Experts of a small language model.
Experts: 32 squared ReLU neurons an expert, 8 picks a token, a sigmoid router.
Training: a variant of SOAP for the experts, 354M tokens, 6071 steps.
Below are experts of layer 6 (counted from 0) of a mixture-of-experts language model. Rows are named router (the router's row for the expert), up (a neuron's input weights, with its number) and show model dimensions 0-255. Each number is 200 + 20 x the weight over its row's rms, rounded and kept within 0 to 999.
After each expert's rows: a language model's description of what the expert responds to; "mostly gets" lists some tokens that are sent to it at least half of the time. This comes from a sample of Wikipedia text that the model never trained on.

# expert 33
router,198,207,220,196,175,194,233,196,225,222,176,223,239,178,211,162,225,184,217,180,232,179,232,192,194,221,214,216,213,199,195,188,185,219,193,197,171,203,201,217,208,211,238,184,188,191,188,184,184,205,163,230,178,203,201,224,197,201,218,195,220,174,199,213,230,172,174,202,208,196,164,226,199,205,206,192,190,209,201,204,216,202,218,240,168,193,203,172,175,213,226,211,152,244,199,222,186,205,188,229,171,235,190,210,184,208,204,209,221,208,225,165,219,219,244,204,153,171,217,223,211,215,200,200,175,191,230,211,201,218,150,223,246,175,234,222,152,180,204,204,180,221,205,224,218,192,198,192,193,217,216,177,215,186,192,210,233,208,178,206,205,216,197,209,161,187,185,185,216,174,200,204,199,217,192,210,226,221,211,224,202,215,215,227,207,184,183,200,189,187,225,235,207,172,231,190,218,201,186,209,180,216,187,215,203,181,209,204,183,164,162,208,200,210,195,193,205,205,204,200,218,199,231,196,201,188,185,196,210,220,179,230,203,214,188,140,194,186,235,211,241,199,203,173,195,225,231,219,182,204,185,203,209,193,180,152
up0,153,195,175,185,230,195,173,173,213,205,181,220,193,220,237,174,199,215,192,214,215,156,194,203,207,200,231,242,217,220,217,187,173,209,193,205,157,180,186,241,205,225,216,194,167,210,170,169,212,199,178,262,190,186,204,222,177,218,222,211,239,190,204,200,180,184,197,210,216,150,216,203,198,208,215,210,215,209,203,186,216,164,208,192,181,200,170,228,194,214,199,202,206,235,160,215,192,225,221,207,206,212,207,202,190,176,204,178,199,197,178,165,212,192,167,235,217,206,172,206,186,191,203,193,177,208,177,219,216,208,174,219,213,211,219,175,203,210,187,211,173,204,200,195,198,226,204,207,180,229,228,209,203,166,215,189,214,193,169,183,186,191,188,232,198,147,176,193,256,190,193,184,206,197,195,221,225,197,209,194,183,196,210,222,218,196,183,148,243,210,207,200,209,193,217,227,227,225,188,229,185,213,225,171,190,183,167,222,188,204,192,196,200,232,189,194,198,205,189,234,225,211,245,223,194,232,205,196,225,195,205,174,222,217,186,218,177,186,243,218,214,196,193,180,199,208,200,210,218,189,194,204,204,186,199,182
Infobox field labels. First word or piece of a field label in dash-led infobox lists and headings, such as Film poster, Town hall, Capacity, Personal.
mostly gets: " However", "Personal", "°W", "|---|---|---|---|\n", " Apps", " Website"

# expert 34
router,177,211,220,219,185,204,185,206,201,203,190,192,169,184,175,184,216,177,214,213,185,162,218,181,210,225,213,193,213,241,202,193,170,228,208,210,181,212,201,211,205,227,212,212,148,174,232,193,213,226,176,209,201,215,219,223,201,206,229,187,246,169,199,227,225,201,169,237,206,238,166,215,193,189,219,226,179,198,201,208,208,173,178,201,179,198,211,191,200,180,186,211,160,226,179,214,190,225,154,226,241,203,229,195,211,197,199,222,180,224,184,226,209,222,219,238,176,200,219,213,206,219,235,192,196,194,215,192,227,187,196,171,233,172,197,202,185,200,168,261,188,228,204,225,184,197,202,163,178,198,193,195,195,228,198,201,216,196,163,226,198,199,193,215,194,203,219,195,206,233,215,221,206,209,200,201,204,190,227,236,198,189,201,202,186,172,218,184,173,203,208,214,196,167,245,190,186,181,191,218,170,181,178,219,177,190,205,224,216,220,178,198,202,197,179,204,221,198,211,215,200,174,191,209,172,151,224,221,205,226,183,158,217,175,198,161,202,178,240,209,220,199,208,222,207,196,198,209,195,176,220,207,160,205,218,198
up2,200,224,211,223,239,207,225,201,200,209,188,226,187,208,214,154,203,209,160,205,195,173,207,195,183,245,189,186,146,206,225,210,202,184,237,203,177,197,199,181,182,174,208,211,195,232,218,220,174,184,187,171,184,190,203,236,207,187,194,169,204,161,184,208,163,204,173,214,204,214,188,216,218,207,170,194,194,232,218,214,214,201,234,184,198,188,196,246,222,239,207,215,192,205,232,216,198,213,165,180,186,218,158,200,192,203,210,211,182,187,210,219,214,190,209,189,172,182,223,180,192,190,189,172,218,210,186,178,206,202,168,209,238,189,213,215,190,165,201,192,192,198,188,211,211,197,177,195,190,188,218,203,185,219,197,171,233,229,212,243,182,226,235,213,196,214,217,177,196,194,173,213,182,188,195,204,216,197,188,219,215,191,214,213,201,206,216,217,198,219,184,164,227,191,202,199,219,190,215,220,174,221,184,231,125,210,192,201,201,194,211,207,207,215,153,203,183,217,194,225,229,202,208,199,226,200,197,187,199,183,229,232,183,195,212,202,215,187,212,205,193,212,147,198,210,235,248,250,211,226,208,219,220,191,221,215
Noun and verb suffixes. Suffixes completing words, such as -ing in Filming or trading, -ers in Rangers, -ated, -als, plus sports nouns like team, game.
mostly gets: " team", " game", "ians", " games", " Championships", "inals"

# expert 63
router,210,142,188,240,164,198,171,188,180,208,243,206,195,220,205,181,180,201,205,199,192,192,213,176,195,224,203,238,214,167,187,194,152,210,204,203,204,214,203,209,232,172,232,202,199,177,190,206,211,233,209,218,168,169,194,225,244,195,190,225,222,167,205,236,199,194,216,209,182,197,186,223,149,210,190,193,227,212,200,227,236,169,175,200,181,215,198,176,186,189,192,218,190,212,196,211,197,243,176,216,239,197,204,201,199,202,222,205,232,221,169,222,249,248,212,207,197,190,189,187,217,189,217,191,152,207,221,224,214,212,206,186,242,195,169,192,179,183,193,220,195,212,206,248,185,202,197,188,198,175,196,217,231,188,172,173,202,206,186,166,202,198,192,211,198,210,214,197,194,197,183,173,196,218,173,210,191,218,227,216,249,207,215,214,202,186,195,201,202,200,203,182,211,152,225,196,200,212,180,204,178,203,180,217,201,204,234,202,172,213,193,192,170,187,233,196,192,202,223,182,200,190,199,215,223,183,194,186,215,221,197,190,204,191,154,189,187,179,229,205,210,197,193,224,218,196,226,172,233,176,216,182,166,212,223,190
up0,209,194,179,227,183,210,185,184,198,195,188,214,197,192,155,213,179,206,200,207,241,190,215,191,184,202,208,200,193,176,193,221,232,193,181,185,221,227,213,195,195,216,192,213,213,215,199,197,199,225,193,205,228,197,192,238,209,212,194,197,226,152,205,194,210,204,192,196,215,180,206,187,233,231,194,193,199,183,202,260,175,180,201,203,185,221,209,183,216,246,176,225,219,198,190,178,236,218,152,191,186,201,214,211,156,206,177,226,237,234,197,220,203,232,220,217,211,193,184,226,208,221,209,172,175,213,182,200,207,172,175,180,196,181,163,192,222,198,200,159,149,198,188,193,218,204,208,183,186,180,233,198,188,195,185,215,171,211,192,165,208,223,209,194,216,208,217,197,222,182,200,187,207,213,172,234,206,201,209,215,164,214,221,201,183,199,218,208,230,185,213,159,187,177,217,228,184,195,212,216,223,182,183,188,205,228,180,200,153,223,202,224,190,224,225,221,173,214,228,186,203,192,238,218,182,209,208,207,207,235,201,175,201,215,188,167,184,170,176,190,174,222,192,171,179,222,168,206,202,223,221,185,226,215,218,141
Noun-stem word starts. First piece of a content word split into pieces, usually after the or a, as in maintenance, implementation, drainage, source.
mostly gets: " bas", " plan", "antry", " novel", "serv", "′"

# expert 48
router,233,211,197,203,192,171,182,212,224,220,243,189,231,208,191,191,206,178,202,201,192,182,212,186,190,198,199,202,218,223,204,184,220,198,248,191,185,206,219,176,208,215,212,235,180,208,203,194,228,238,201,211,158,226,180,211,197,237,214,203,198,168,204,221,195,204,204,183,229,212,175,225,185,178,202,190,190,206,185,214,219,200,211,245,199,204,233,170,206,190,213,166,202,209,205,172,231,212,179,214,217,227,206,209,201,246,206,193,188,228,225,236,182,184,226,212,194,181,207,182,185,204,219,174,172,204,157,182,169,228,189,201,188,203,175,208,175,177,225,252,207,226,186,220,205,201,225,212,220,169,205,176,202,183,199,194,229,179,186,181,180,212,206,175,211,188,223,212,183,215,237,160,201,177,185,237,181,213,224,203,232,167,190,198,206,188,180,175,202,199,187,212,171,181,199,211,187,177,211,193,190,200,184,183,209,190,210,232,221,234,143,207,171,190,188,210,191,193,216,214,206,222,216,204,165,188,188,196,227,144,177,196,183,191,219,166,208,169,226,201,217,191,194,206,193,247,216,209,165,188,216,238,204,196,192,197
up2,217,205,189,194,223,230,172,207,222,192,191,175,208,207,218,195,196,230,224,196,178,221,204,214,195,224,208,199,196,226,206,206,222,201,222,184,164,193,184,229,193,174,223,193,203,189,209,207,209,230,206,190,171,170,209,203,189,204,197,178,181,222,185,160,212,230,174,189,218,191,192,209,194,205,183,214,199,193,203,206,183,156,238,205,210,195,190,185,200,190,150,166,188,205,209,192,235,208,188,182,208,188,210,224,204,187,179,232,218,178,248,202,233,191,177,178,194,215,204,203,214,243,222,215,180,223,213,164,215,160,214,188,195,193,209,195,199,192,199,203,199,199,191,204,194,214,275,212,186,201,199,182,240,205,213,177,164,239,203,184,196,203,241,190,191,165,213,191,185,190,184,193,224,159,187,197,189,185,195,160,213,194,199,243,189,191,210,218,200,197,207,189,187,185,213,193,212,197,177,239,188,192,193,192,223,219,188,211,230,184,244,150,210,180,204,204,219,216,183,209,223,211,203,213,173,178,172,181,220,171,167,206,198,221,190,183,249,161,217,217,225,183,198,160,218,233,200,181,204,178,214,232,219,188,174,166
Verbs and number words. Auxiliaries and quantifiers in running prose, such as have, were, two, several, many, However, plus word endings like le.
mostly gets: " have", " two", " three", " several", " all", " many"

# expert 17
router,204,186,224,184,214,174,212,175,251,197,231,214,220,229,188,177,229,189,192,209,192,191,201,193,213,175,212,191,178,176,149,195,228,208,201,189,222,199,186,192,214,197,223,188,184,192,191,194,222,226,200,205,179,209,190,203,167,211,220,219,213,162,192,205,209,198,209,174,217,186,170,196,192,223,220,212,176,177,225,179,214,204,203,239,200,225,200,182,147,206,199,209,199,194,151,183,212,213,145,224,202,185,174,188,182,212,201,223,199,233,246,181,213,186,218,192,195,174,179,188,204,183,182,175,186,210,189,205,169,213,196,211,199,240,214,216,209,200,194,213,192,220,193,232,179,226,207,193,164,201,245,183,198,209,192,163,195,203,208,158,193,232,193,204,210,181,211,181,199,208,211,212,246,172,197,240,209,228,263,224,213,165,217,189,204,182,190,172,211,188,168,230,214,199,202,178,223,166,181,159,211,179,186,185,204,192,200,175,204,209,175,208,220,196,231,179,211,216,202,202,185,199,160,213,198,180,185,206,230,200,192,168,168,201,209,177,193,204,200,198,204,212,217,205,206,229,202,220,199,184,196,230,187,158,177,177
up1,201,210,194,230,200,190,189,191,238,206,195,160,197,183,223,199,171,199,182,237,216,192,222,192,211,216,179,204,183,204,193,182,196,227,184,221,232,189,233,189,208,213,205,172,174,226,229,243,198,209,194,185,210,198,194,186,200,202,198,210,189,156,194,223,219,214,218,196,201,197,224,205,207,220,193,201,229,225,234,215,198,175,208,219,168,188,190,207,219,247,189,203,192,203,175,161,204,219,195,195,196,196,117,178,214,193,175,237,189,176,199,197,229,236,198,205,216,187,179,164,219,229,221,200,235,200,205,184,212,195,196,215,191,184,188,206,218,204,207,211,164,189,156,191,195,181,189,221,178,195,217,210,223,181,187,206,214,212,231,214,224,223,212,154,209,211,220,232,200,218,176,189,222,176,191,189,206,218,189,217,216,151,228,255,227,196,245,187,186,189,201,215,187,211,189,198,212,214,163,210,209,155,217,212,201,198,182,197,223,199,203,191,224,205,222,194,187,216,203,179,180,160,190,164,212,202,172,199,170,209,212,186,212,186,172,201,186,216,180,187,178,217,211,204,180,221,195,178,187,162,190,182,233,194,214,166
Name-final pieces, place names. Final vowel pieces of names and whole common proper nouns before a comma, bar or 's, such as T-ata, Josh-ua, London, California, French.
mostly gets: " French", " China", " Charles", "anda", " California", " James"

# expert 14
router,159,247,170,208,162,183,208,151,219,200,203,209,195,233,218,188,205,188,198,200,199,196,179,192,178,231,260,202,180,204,205,177,193,216,209,168,171,175,198,168,236,212,209,172,196,227,177,220,197,230,216,249,169,150,190,200,226,208,203,185,230,182,193,215,205,207,199,183,186,170,156,177,163,224,226,200,181,191,187,185,233,154,203,197,183,227,191,174,202,206,222,197,209,210,200,185,204,214,216,206,233,264,227,205,191,185,167,181,206,209,207,193,203,210,219,208,185,196,205,186,192,193,196,205,196,199,225,213,201,214,196,195,207,198,206,204,160,198,214,203,201,187,193,223,211,199,230,230,177,181,213,199,211,224,185,206,227,194,216,193,199,207,188,199,208,233,210,173,193,228,200,206,180,200,237,210,202,212,220,200,225,190,205,173,211,182,209,201,212,170,243,206,214,177,179,230,237,187,181,226,214,182,201,200,177,202,196,213,234,176,158,184,231,218,186,198,179,219,224,175,198,202,226,224,229,201,152,177,212,199,206,212,180,226,186,208,176,213,210,178,193,219,187,200,177,212,205,205,187,200,223,241,200,209,211,185
up2,160,192,199,203,178,193,185,156,194,213,191,190,195,198,224,229,221,176,168,187,185,173,175,206,211,242,198,189,209,194,211,219,199,214,204,218,168,181,208,192,211,216,196,211,208,190,166,212,187,177,200,262,175,187,183,190,248,197,177,193,196,192,219,228,222,220,160,195,200,196,157,196,201,180,214,193,177,204,215,189,244,166,214,200,216,178,219,166,177,226,191,175,234,197,206,209,192,234,207,198,244,200,172,221,189,178,195,205,241,189,179,198,218,209,156,195,221,172,200,171,214,182,165,175,226,213,202,215,206,194,198,218,158,158,195,194,190,194,204,236,184,173,228,213,197,205,228,205,215,207,190,223,202,199,184,223,210,193,195,215,216,194,207,190,205,166,181,217,213,214,200,202,201,234,210,197,216,205,214,224,200,168,207,202,231,202,190,196,213,206,182,216,232,197,181,178,199,224,175,167,200,188,181,165,165,215,177,180,189,195,192,184,178,166,198,218,160,196,213,197,194,176,237,239,198,220,192,184,197,162,189,203,204,223,217,199,201,205,215,206,209,240,202,208,206,153,215,224,224,247,211,199,184,200,185,194
Passive and copula verbs. Words after was/is/be/been, mostly past participles and adjectives like been, able, elected, awarded, un(able), known, plus table cell breaks.
mostly gets: " been", " able", " remained", " considered", " List", " elected"